python train.py --activation="swiglu" --routed_scale=3.46 --tie_embeddings=false
Below are experts of layer 6 (counted from 0) of a mixture-of-experts language model. Rows are named router (the router's row for the expert), down (a neuron's output weights, with its number) and show model dimensions 112-223. Each number is 128 + 32 x the weight over its row's rms, rounded and kept within 0 to 255.
After each expert's rows: a language model's description of what the expert responds to; "comes before" lists some tokens at least twice as common just after its tokens as in all text. This comes from a sample of Wikipedia text that the model never trained on. Tokens count by the router's weight.

# expert 7
router [101 133  97 149 107 180 128 133 138 148 133 120 182 119  99 149 130 138 137  95 155 121 160 136 143  92 153  71 111  75 140  49 138 200 122 113 112  69 101 120 119 168 155 130 154 136 173 127 114 131 149  82 120 169  90 149 112 147 184 118  92 146 140 145  87 130 102  69 172 125 134 121  39 127 129 136 180 149  98  85  90 106 138  75 127 141  92 113 127 137 143  86 141 192 195 114 141  93 141 159 141 124 140 188 125 108 169  91  69 136 197 119]
down0 [159 132  85  79 128 152 117 129 107 136 110 112  85 114 119 139  90 112 211 111 142 188 125 112 176 163 143 180 142 151 137 139 181 162 104  86 152 115  82  79 100 105  94 103 133 113 102 118  96 200 145 187 166 125 120  79 105 109 102  83 144 110 103 170  85  95 110 158 114 153 137 140 107 102  99  65 110 127  82 107 131 126 131 146  94 162 103 109 124 175 133  93 112 121 148  98 133 100 155  53 138 122  83 168 106 158  52 125 127 136 104 179]
Bare space tokens after colons, pipes or month names, just before a number in tables, infoboxes and dates; also dashes, degree and plus signs.
comes before: "1", "2", "3", "0", "4", "5"

# expert 2
router [105 148  89 156 142  89 105 110  61 127 107 100 155 115 127 108 119  74 149  76 142  94 146  73 163 112 153  32  89  79 123  94 149  98 165 181 155  99 112 118 140  85 137 176 133 157 168  90 155 123  82  74  77 160 139 167  88 159  74 154 143  89 108 147 103 128 102  73 150 149 108 108 113 137 149 152 167 142 137 106 137 130 117 158 107 141 103 139 186 108 119 124  80 118  83 130 151 137 107 157  93 174 201 125  84  86  95  62 107 131 112 124]
down0 [ 89 140 180 113 152 116 107 142  55 137 112 113 117 103 152 148 133 185 182 157 177 109 107 128 144  64 166 132 137 101 120 123 114 131 155 104 126  95 113 144  96 112 144 118 132 103 190 136 146  77  68 134 131 167 112 168 133 154 102 133 156 107  79 113 148 139  45  90 116 158 137  89 135 138 124 143  83 148 139 124 141  86 140 110 147 191 188 122 113 154 110 105  72  96 101  87 137 115  88  65 157  34 163 153 141 129 137 153  87 139  90  88]
First digits of numbers, and number words or quantifiers in prose, such as 1 in 14, two, several, every.
comes before: "0", ".", ",", "–", " |", "9"

# expert 15
router [147 106 185 145 129  51 189  49  98 109 112  75  83 105  98  85  75 143 188 134 107 147  84 139 158 147 135 100 105 114 177 142 128 108 179 139 131 182 134 134 141 159 112 111 129 107 111  66 134 134 110 101 153 165 131 126 137 154  66 163 121 101 161 131 107  97 165 162 167 108 130 172 143 122 148  68 198 100  21 183 119 105 141 109 159 150 123 166 116 151  63 148 148 111 124 174 147 140 156 110 153 141 110 135  97 129 126  90 146 124  91 134]
down1 [ 99 137 101 109 113  62 105  88 132  95 139  74 112 159 180  57  81 104 143 145 134 139 103  86 113  61 109 103 130 107 172 148 110 166 141  95 133 107 112 125  82 115  72 149  94 124  84 116 104 154 133 152  56 169  60 141  93  75 125  96 141  71 136  50  92 131 146 140 102 119 110 152 172 165 137 135 135 133  89 182 106 114  98  91  81 126  98 128 114 115 140 136 129 132 146 161 135 115 109 133 133 160 150 155 129 104 146  53 177 180 105 143]
Auxiliaries, negation and connectives in running prose, such as was, had, not, but, would; also word endings like -ly, -ways, -fore.
comes before: " the", " a", " be", " to", " not", " been"

# expert 35
router [177 128 163 140 190  62  74 119 152 120 127 178 114 109  95  77 100 150 113 132 129 172 177 151 148 117 113 117 156 145 132 169 130 126 110 112 176 112 195 186 148  78 116 169 142 145 139 133 109 140 113 157 145 112 133 147 136 131  66 145 113 115 168 115 141 123 180 121  88 142  82  58 208  78 161 137 103  82 210  91 125 152  96 192 106  77 134 139 123 103 187 118 171  80 109 107 170 101 156 147 134 128 164 157 135  63 123 109  95 129  62 137]
down0 [183 132 101 143 163 145 151  94 158 101 174 120 144  87 122 131 102 174 118 163 145 134  85 113 122 139 109 114 100 156 182 136 126 124 161  87 129 175  88 115 154 154 151 143 137 147  88  90 117 145 124  95  85 135 141 134 153 140 165 150 123 106 103 148 174 127  47 146 151  94 198  86  76 128 146 134 194 126 148  95  72 195 116 112 110  85 151 106 122 161 161 108 136 205  91  16 132 113 162 164 119 179 177 108 144  83  75 131  89 113 130  86]
Endings of adjectives and role nouns such as -or, -ian, -ical, -ier in biographies, as in operatic tenor, supercentenarian; also American, Democratic.
comes before: ",", "\n", " and", " of", "\n\n", "s"

# expert 9
router [181  77 123 174  85 105 131  95  98 144  76 144 148 166 129 187 147 109  94 101 153 144 169 146 182 124 124 116 166 100 119 104 131 113 140 145 151 199 128 166 100 167  94 126  98 137 173 145  95  91 128 140 116 166 146 152 158 147  98 140 119 186  89 163 131 167 119  91 189 165  87 134 154 175  79  96 174 162 135 140 126 138 115  94 136  99 107 144 136 104 178 117  79 140 125 111 149 120 129 123  69 147 164 144 164 101 196  87 122  99 206 118]
down0 [144 146  93 102 101 161 102 151 107 173 115 105 116 117 165 156 154 164  85 111  83 142  90 152 139 148 135 157 116 127 141 112 167 102 125 147 127 180 110 118 105 132 106 151 132  97  86 116 173 135  92 164  54 176 115 119 139 116  82 132 130 166 108 127 157 123  98  85 153  96 120 153 125 108 177 134  67 130 118 113 100 121 130  79 135 140 167 176  94 140 196 115  91 132 164 137 135 129 113 129 147 155 126 158 107 170  75 166 141 131  81 116]
Digits and blank cells in sports, election and statistics tables, especially column headers and values such as 5, Votes, %, coordinates.
comes before: " |", " |\n", ";", "%", ".", "–"

# expert 26
router [ 94 153 105 129 106 243 155 123 139 144  99 142 114 132  68 165 134  96 121  84 114 105 108 133  86  94  98 143  93 136 163  86 148 199 102 157 106  90 118 135 157 160 200 172 133 121  98 140 108 119 139 134 101 157 148 118 142 142 148 135 123  99 125 139 112 192  97 143 143  96 113 132  72 159 149 138 119 121 149 120  91 165  91  90 167 187  75 128 123 118 144 120 148 131 125  80 159  77 164 163 167  93  96 102 111 114 153  85  60 190 137 121]
down0 [149  93 173 117 100 124 141 143 111 142 110 209 118  97  81 120 158 105 148  95 133 147  98 157 173  60 119 126 135 140  98 150 109 107 152 146 146  67 159  98 190 172  41 174 102 190 139  65  82 135  69 131 174 165 131 104 121 172 174 133 115 135 114  98 134 128 153 113 110 173 191  78 114  71 149 116  80 122 129 148 120 190  60 112 132 149 135 100 161 161 104 120 137 108 133 104 127 130 145 168  78 140 131 138 120 144 108 154  13  94 109  99]
Opening parentheses, quotes, hyphens, en dashes and spaces inside dates or scores, plus heading line breaks, as in (wet), one-nighters, 6–3.
comes before: "1", "2", "3", "S", "N", "The"

# expert 3
router [141 155 146 153 132 173 105 111 107 116 120  77 159 137 117 135 134 127 162 100 150 134 112 109 180 139 129  90 156 130  75 112 160 187  92 209 125  99 156 127 125 116 105 133 173 108 171 162 184 166 150 119  98 118 112 138  51 148 118 121 165 132  77 138  97 116 103  59 158 132 108 148 107 123 160 133 163 111  81 108 115 183 119  54  56 133  66 145 137 100 115 127 105 125  87  82  81  53  80 133 157 169 162 153  78 141 117  87  93 128 144 111]
down6 [120 148  84  34 132 121 155 125 151 155 114 192  83 126 125 100 135  88 117 190  55 128 138  87 106 138 129 113  87 161 101  98 110 145 114 101  70 179 156 155 180 131 170 116  93  72  72 113 121 103 123 129 127 142 129 175  80 135 163  98 114 107 132 104 124 175 176 146 123  90 122  89 153 109 131 109  92 164 138 121 137 109 127 121 117  97 117  96 170  84 152 100 154 167  96  98  79 163 187  98 125 123 141 111 127 138 146 104 134  91 151 100]
Digit tokens inside years, dates, centuries and table figures, especially a leading 1 or 2, as in 1821, 19th, 2022.
comes before: "9", "0", "8", "1", "7", "2"

# expert 40
router [165 156 130 108 126 100 172 100 132 124 114 185 114 130 138 124 132 123 106  88 114 165 132 131  99 124  81 186  82 158 127 205 103 159 107 156 150  65 169 238 139 106 105 161 131 138 136 126 144 153 137 130 142 148 164 111 148  93  99 106 190 170 116 117 106 117 175 134 131  75  98  94 160  85 157 123 172  94 228 116 127 124  79 137 105 105 156 132 125 104 165 114 104 101 203  95 138 154 149 150  66 144 163 102 114  88 183 111 156 141 138 142]
down1 [126  68 155 147 122 138  72  65  47 118 140 124  91 104 128 114  89  78 116 130 148 176 119 138 122 113  99  79 164  93  99 147 130 114 102 114 142 216 135 163 157 111  95 191 159 121 149 143 116  98 106 131 140 113 159 105 155 145 136 112 107 123 115 166  98  99 177 105 126 149 169 154 176 148 118 100 116 150 148  77 124 120 113 118 106 170  85 134 164  99  97 182 186 181 139 102  58 131 179 127 152 104 104 186 123 114 125 111 127  96 139 119]
Final pieces and nouns in sports contexts, such as Boxing, Team, Trophy, loss, games, Championship, Cup, City.
comes before: ",", " |", " in", ".", " (", ".\n\n"

# expert 25
router [133 213 162 129 160  95 152  88 128 149 153 131  82 126 138 123 102 162 123 202 132 142 188 148 116 102 140 145 124  99 183 104 103 140 183 127 171  92 141 117 100  64 121 161 163 129 137 143 108  50 136 202 109 110 121 133 114 103  77 179  73  95 137 168 191  48 165 148 126 158 192  93 189 126 133 172 101 126 109 125 112 122 135 152 122 142 129 168 121  81 151 170 141  66 108 109 140 101 195 128 128 181 137 151 145  82 138 134 104 132  71 121]
down6 [132 156 158 178 151 110 130 144 173 160 136 152 128 146 116  92 192 178 106 125 141 140 132 107 129 188 142 107  74 143 166 123 208 155  88 104 139 115 119 105 117 106 112 191 142  89  78  50 167 163 108 167 173 152 134 131 140 120  95 101  97 147  88  82 144 171  66 126  83 192 114 151 182 127 124 133 124 150 157 101 128  69 133 124 133  94  96 124 170 142 177 120 154 158 130 208 102 138  91 202  95 112 124 151  97 100  69 164  90  98  81 148]
Inner word pieces completing common words and titles, such as deac-on, ser-en-aded, Dire-ctor, lawy-er, plus whole words President, Minister, director.
comes before: "ed", "ing", "ated", "ic", " of", "ial"

# expert 47
router [106 107 122 133 125 108  93  66  83 120 141 136 122 123  98 120 154 129 121 162 129 149 155 158  48 140 137 193 159 115  76 114 158  95 119 151 116  74 158 129  93 103 121 161  91 103 118 131 143 109 147 152 143 109 113 107 117 131 138 179  87 135 100 133 173 126 134 134 120 114 125 101 137 125 163 162 105 177 105  97 144 121 103 175 213 124 106  81 125 111  92 133 122 121 113  74 125 162 117  97 167 138  75 142  67  84 125 128 175 128 166 118]
down0 [123 103 159 123 139 145 110 137 105 117  66 169 144 115 158 128 116  97 128 125 176 136 104  51  96 114 121 145 137 145  91 114 178 143 178 131 131 154 105 125 170 157 134 104 195 155 141 169  72  66 108 126 113 119  70 145 161 123  80 154 148  69  93  98 128 123 144 159 105 124 122 132 116 144 172 141 152 136 129 116 135  96 170  72 110 127 156  64 108 156 142  94 124  79 123  51  80  93 124  73 162  99 137 100 108 135 121 119 115 122  94 147]
Word-middle stem pieces that take suffixes, such as red, ad, stud, mod, med, crit, as in predict, reading, degree.
comes before: "s", "ing", "ed", "ic", "er", "ers"

# expert 41
router [132 104 107 104 157 121 101 155 123 133  94 131 214 133 112 121 155 116  46 117 148  78 112 118 158 133  87 159 180 133 133 126  65 195  90  90 130 186 159 189  75 118 115 167  73 169 115 141 136 146 122 122 116 139 105 129 179 165 108 170 161 181 147  69 103 119 135 114 156 160  84  75 135  99 100 135 133 119 155 136 151 145 110 129 141 165 171 114 146 119 127 138 113 144  92 131 189 147 139 131 130 158 187  97 121 173 109 128 135 124 177 130]
down0 [ 66 122 116 127 175 120  75 140 136 199 130  94 159 103 115 115  83 122 121 101 107 114 163 138  96 154 142  70  72 130 144 140 172  73 129 179 125 120 164 113 152 155 115 123 138 109  87 118 188 131 140  79 106  82 168 142  98 136 151 142 179  85  79 141 159 115 149  89 152 145 122 161  68 208 141  89 115  99 104 131 155  98 131 121 147 117  83 104  57  98 104  95 113 141 136 101 156 129 167 101  94 102  89  91 133 161 150 121 124 158 145 169]
Units, symbols and infobox labels in data entries: km, ft, °N, ″W, %, Location, dens-ity, and chemical or gene codes.
comes before: ":", " |", " (", "\n", ")", ")\n"

# expert 1
router [ 92 123 108 143 114  89 160 202 108 186 110  68 149 176 130 145 165 144 127 143 132 140 105 118 154 131 167 206 138  88  92 147 108 127 121 132 125 151 140 189 140  93 168 206  64 155  95 126 118 115 137 103 127 116 110  78 154  66  58 105 130  83 149 139 138  81 131 168  95 129 126  91 128 108 116  65 156 103  76 116 161 150 162 104 154 100 188 137  99 115 141  55 110 142 130 153  81 144 134 102  29 134  83 143 112 136 176  61 169 152 144 116]
down0 [107  98 109  92 124 114 121 138 127 107  90 168  98 152 103 111 121 136 128  88 214 141 153 171 134 126 125 173 138 120 130 141 155 168 152  91 142 194 127 119 207 116 145 140 129 109 180 132 127 144 121 131  39 131 134 123  88 165 170  92 174 112  94  89 111 124 122 134 130 139  74 151 125 102  94 141 105 158 119 133 101  80 153  61  97 101  81 166 145 120 125 135 171  73 104 104 153 144 174 141 156 185 108 148 198 157 145 152  89 146 101 139]
Subject pronouns and relative words opening a clause before a verb, such as he, It, she, who, which, they.
comes before: " was", " is", " of", " has", " had", " were"

# expert 23
router [131  96 136 143 104 147 134 128 161  96 158  82 114 108 127 179 158 137 128 147 129  70 104 161  56 146 128 131 135 143 115 152 126 124 116 174  99 153 116  62 116 134 142  74 104  95 109 138 139 153 115 103 143 134 130 124 150 106 162  94  88 143 113 118 138 142 111 138  91 103 110 111  73 124 160 162  96 176  98 158 104 156 126 130 129 125 161  98 108 139 128 156 120 154 126 141 155 114 158 137 138 139 173 141 202 176  90  88  82 108  40 104]
down0 [153  95 108 170 108  86 125  72 113 138 131  75 108 103 117 174 163 117  85 186  74 118 157  90 160 218  66 180 137 114 139  99 105 150  72 101  91 111 145 136 153  84 149 155 120 172 114 166  61 118 149  62 145 123 101 154 143 127 145  80 119 112 165 152 119 147  48 130 136 131  92 126 119 159 163 155 117 169 105  95 113 124 174 125 199 129 179 127 113 153 154 150  94  99 109 109  74 163 173 133 167  92  99 156 101  90 122  64 140 100 120 171]
Prepositions after verbs and nouns, especially locations and movement, such as moved to, in north-central France, from, during; also infobox colons.
comes before: " the", " a", " B", " H", " L", " K"

# expert 45
router [ 94  90 102 175 122 160 143 125 144  86 148 129  98 168 157 176 175 146 152 116 148 101  84 147 161  82 108 152 107 123 162  83 114 131 115 151 109  98 118  68 126 118 171 111 173 120 114 152 133 117 169 119 115 132 132  89 125 156 143 111 152 137 144 130 153 149 156  78 151  92  98 180  74 190 129 112 114 129 117  93 113 166 166 127  97 148 128 142 128 117 138 129 119 100 105 129  95  99 184  98 171 149  95 115 106 121 102  82  88 181 147 131]
down1 [177 117 162 124  97 118 157 138 130 170 147 160 112 242 157  63  62 186 201 117 121 152 105 169 137  28 133 122 154 125  77 138 152  95 130  81 123 172 131 132 111  41 133  92 138 107 125  86  79  88  84 177 126  82  85 134 150 115 163 156 101 197 162 143  83 117 130 118 144 102 139 151 128 129 117 118 136  76 120 105 168 173 135 106 159 109 126  49 132 182 135 148 129 130  95  72 171 192 110 127 126 138  92 138 135  67 167 132  97 157 115 131]
Line-opening list dashes, table pipes, heading equals signs and label colons that structure infoboxes and tables, such as "- Time zone", |---|.
comes before: " ", " S", " •", " D", " B", " P"

# expert 5
router [ 94 160 103 136 129 211 120 108 112 141 105  66 116 164 125 116 123  67 110  99 143 102 144 149 121  85 162 140 120 150 104  84 124 217  99 150 135  75 110 127 162 161 148 182 138 134 121 139 115 144 159 131 130 145 126 159  96 190 138 132 154 162 125 161 116 182 144  73 160 112 124 177  81 212 101 120 186  95  95  76 115 173  97  22 117 152  94 132 173 117 162 110 122 133 174  81 119  81 116 150 130 147  99 127  81 106 137 107 108 142 138 133]
down1 [125 103 199 129 114 106  96  58 141 146 135  82 120 169 102  93  95  89 126 153 126 115 153 101 104 103 106 145 148 123  80 118  88 147 119 176  93 106 143 100 101  66 140 127 125 148  61 131 121 100 145 168 156 142 105 183  94 132 107 136  57 176 134  65 115 132 127 135 123 177 112  85  99  96 160 120 112 100 145 104 101 114  96 184 148 131 140 141 146 126 112  57 106  86 141 114  73 132  80 150 103  82 149 107 132 117 198 205 119 110  96 129]
Punctuation and symbols inside numbers and scores in tables and references: en dashes in 4–2, decimal points, ISBN hyphens, thousands commas, °, $, +.
comes before: "1", "2", "3", "4", "5", "6"

# expert 13
router [128  96 156 114 162  64 141 114 124 110  97 118  77  99 151 100  84 136 127 187 143 134 152 104 105 168  98 133 145 147 114 153 166 160 148 127  76 115  84  58 161 145 101 132 164  60 149 130 117 102 162 133 163  99 133 159  72 107 159 121  75  93 153 148 110  89 101 145 124 102 135 196 156 104 113 143 153 134 120 142  90  93 142 148 134 112 195 107 123 140  62 134  87 134 148 178 160  58 106 127 113 172 132 110 122 107  60 101 119 112 129 106]
down5 [150 123  87  99 147 118 156  84 126 103 164 153 103 102 126 141  70  98 114 161 118 119 162 133 141  87 118  59 150 130 146 161 122 132 141 139 104  97 103  97 109 112 128 151  73 115 127 173 135 149 119 218 119 163 125 145 168 135 132 104 188  96  83 157  97 149 108 132 131  99 126 130 137  92 151 131 105 208 168 153 112 113 173 142 120 174 138  90 120 180 106 136 136  77 105 150 130  95  96  81 101  81 123 119 201 103 155 115 154 147 143 112]
Commas, prepositions and conjunctions linking clauses in narrative prose (where, when, after, because), plus verb-ending pieces like -ed, -ing, -ined.
comes before: " the", " to", " a", " by", " he", " in"

# expert 22
router [128 136 120 161 150 169 124  86 136  75 124 128 133 116 140 120 115 121 107  85 112 140 121 123 146  65 186 154 169 143  79  89 114 215  86 120 141 132  82 108 139 137 113 117 192 113 123 153  66 120 157 137 136 129 105 151  78 165 107 149  97 155 132 127  89 122 143 125 177  91 122 160  82 152  68 163 140  86  94 105  95 110 147  88 101 165 102 170 169 133 142 103 107 147 118 107 112  62 120 127 146 123 103 161  99 143 151 165  95  88 125 127]
down0 [158 156 143 110 152 165 137  99 155 174 105 184  89 123 142 126 113 139 123  83  75 164  57 126 147 149 110 149 139 133 151 125 168 140 134  94 154 201 143 160 166 170 126  93 100 147 126 110 219 100 110 110 127 129 133  99 121 111 152 104  88 166 138 141 115 151 129  98  77 205 101 116 130 103 191 141 132 132 162 167 132 107 115 115 102 134 122 128 146 140 104  76 117  80 103  96 105 138 130 116 136 146 174  97 123 138 177 167  80 108 110  71]
Digits after other digits or a decimal point, especially coordinates like 36.56667°N, plus table figures, percentages and non-Latin bytes.
comes before: "0", "5", "1", "6", "4", "3"

# expert 28
router [128 125 142 151 124  52 142  87 131  89 161 127  45  72  96  78  73 128 156 173 139 136 206 121  74 179 134 158 148 128 138 118 114 116 154 139  79 109 126  58  93 145 106 105 140 120  98 106 161 115 122 114  88 103 127 181 122 119 154 175 112 116 114 129 173 103 122  90 128 101 121 167 128 153 123 127 153  85  64 103 167 105 157 196 192  99 116 149 106 117 108 134 129 165  89 142 136 134 112 114 120 129 106 152 156  90 163 178 113  95 144 120]
down0 [133 144  97 130  90 166 133  48 146  74 141 121 166 119 137  81  67 104 119 201 151 137 135  36  84  66  88 113 141 160 118 147 159 163 114  91 135 177 117 170 105 157 100 104 143 115 138  89 109 129 144 111  81 156 149 143 126  71 120 116 101 165  95 189 118 170 105  99 202 117 110 156 136 143 120 153 146 158  88  91 160 140 158 125 107 146 113 188  99 134 135 148 104 123 102 133 106 104  89 186 195  85 156 117 121 107 121 104 140  83 115 120]
Word pieces and verb forms inside ordinary prose words, especially past participles and stems, such as constantly, thought, abstract, charted, cited.
comes before: " to", "ing", " by", "ed", " in", " as"

# expert 11
router [115 172 157 117  51 160 134 139 147 188  88 162 174  96 145 165  80 132  85  75 135 177 106 111 132 102 125  81 138 160  92 124 183 158  86 162 111 167  98 165 124 155 141 160 121 148 148 121 104 161 125 122  74 117 122  97 154 166 112 150 173 118 117 148 118 179  91 128 143  79 133 129  87 161  97 156  90 153 193  63 137 129  87 100 131 130 126 106 156 119 113 156 102 116  78  95 131 119 100 146 136 129 182  93 120 166 113 189 145 188 164 142]
down0 [170 121 185 119 112 116 142  67  90 161 179 125 135 132 142 129 105 128 149 135 148 118 150 139 148 132 145 138 118 136  61  74 132 100 117 156 164 132 138 168 138 107  67  65 135 103 107 101 117 128 149 119 121 101 157 188 159 162 113 118  93 166 113  81 142 108 162  60 168  80  65 147  96 117  89  97 156  94 130 136 105 123 116 115 127 122 173 175 178 113 198 132  98 113 164  84  99 204 171 104  84 144  99 135 139 125  63 148 121  99 104 130]
Capital letters inside country codes and acronyms such as NED, LTU, CAD; also quote marks, opening parentheses, heading markers and line-ending punctuation.
comes before: "R", "A", "|", "N", "C", "S"

# expert 10
router [146 169 171  93 147  74 134 137 139 131 122  98  91 160 101 132 123 126 175 149 107 137 141 140 184 123 118 177 120  89 118 151 136 189 108 134 137 126 224 213 142 101 132 162 131 152 125 115 133 158 109  94 135 117 165 131 109 101  93 129 170 102 143 116 136 104 167 170 125  85 144 122 127  78 207 129 196  63 138 134 151 119  84  91 117  80 136 114 129 124 131  98 136 104 159 131 199 120 169 144  67 172 126 131 135 106 214  83 175 100 148 153]
down1 [134 175 151 147  88  97 137 130 125 151  70 112 120 172 139 120 108 192 104 160 114 177  78 154 128  97 110  90  87  81 141 152 174 166  81 148 122 176 137 155 138 135 153 134 136 130 126 128 139 145 152 125 146 164 143 156 124 104  69  73 127 167  98 133  78 115 104 128 117 118 129 126  92 114 133  55 196 130 121 159 124  83 119 153  84 175 169 156 115 128  98  52 122 154 197 182 166 104 129  87 119  87 123 124 206  98 143 113 120 113 137 123]
Final pieces of nouns, often plural or -ation/-ment, before of or punctuation, plus it, they, album, series, such as install-ment, cris-is.
comes before: " of", ",", ".", " in", " and", ".\n\n"

# expert 42
router [127  49 125 169 109  93 115 107 136 117 131 177 164 165 106 169 181 100 133  77 128 116 133 130 131 102 121 156 100 110 174 153 152 156 126  86 108 142  69  99 207  79  71  80 142  98 142 142 148 182 127 118 167 187 132 136 103 146  98 162 201 175 133 145 116 194 107 142 190 149 132 152 110 166 109 153 120 156 126 104 149 108  91 189  77 138 149 145 158 161 157 102 153 144 173 193 117 147 139 115 102 114 151  68 159 132 127 171 110 142 136 161]
down5 [144  95  62  91 104 128 152 110 174 146 128 222 151 202  64 124  64 153  92 121  89 106 138 155 125 109 127  86 123 139  74 116 124 168 141 100  91 123  74  82 189 165 143  91 139 103 143  77 175 171  77 121 157 145 133 147 104 159  66 127  68  69 154 102 152 117  65 161 137 135 138 176 124  97 174 124  76 141 160 138 122 160 165 165  94  98 110 119 189 166 152  81 164 144  93 113 112 118 158 106 124 142 156  96 134 111 134 160 129 102 139  92]
Pipe characters between table cells, mostly in sports results and stats tables, plus semicolons, colons, heading equals signs and some the.
comes before: " ", "|", " N", " W", " P", " S"

# expert 21
router [182 133 136 142 157 168  70 142 103 153 137 182 126 182 147 115  66 146  99 174  99 136 114 142 125 109 154  94 117 143 144 185  99 124 120 130 153  20 109 124 165  37 109  71 153 107 154 127 132  90 222 146 159 161 130  95 108 126 195  83 102  83 116 131 195 127 130 180 150 118 188 119 149 168 105 136 112 190 114 136  95 161 112 126  91 116 118 143 116 151 158 139  72 162 115 193  69 168 127 127 151 128 119 120 197 120 135 172  76 130  70 121]
down0 [119 156 108 205  63 105 200  74 141 161 119 106 173 144 182  83 126 159 147 112 145 137 175 122 123 171  52 159 141  96 172 170 116 129 100 156 132 145 132  81 105 147 120 126  88 148 107 129  94 146 181 140 140 169 142 121 146 221  84 131  90 103 113 133 173 140 104  63 125 130  89 107 136 123 120 126 122 148 176 166 103 125 126 111  83 129 137 110 161 125 146 148 100 120 172 113 136  78 178 115 124 112 121 127  77 173 136  88  94 159 118 128]
Month names in dates (January, September), plus middle syllables of foreign place and personal names such as Catal-on-ia, Tor-on-to, Alm-at-y.
comes before: " ", "ia", ",", "a", "i", "o"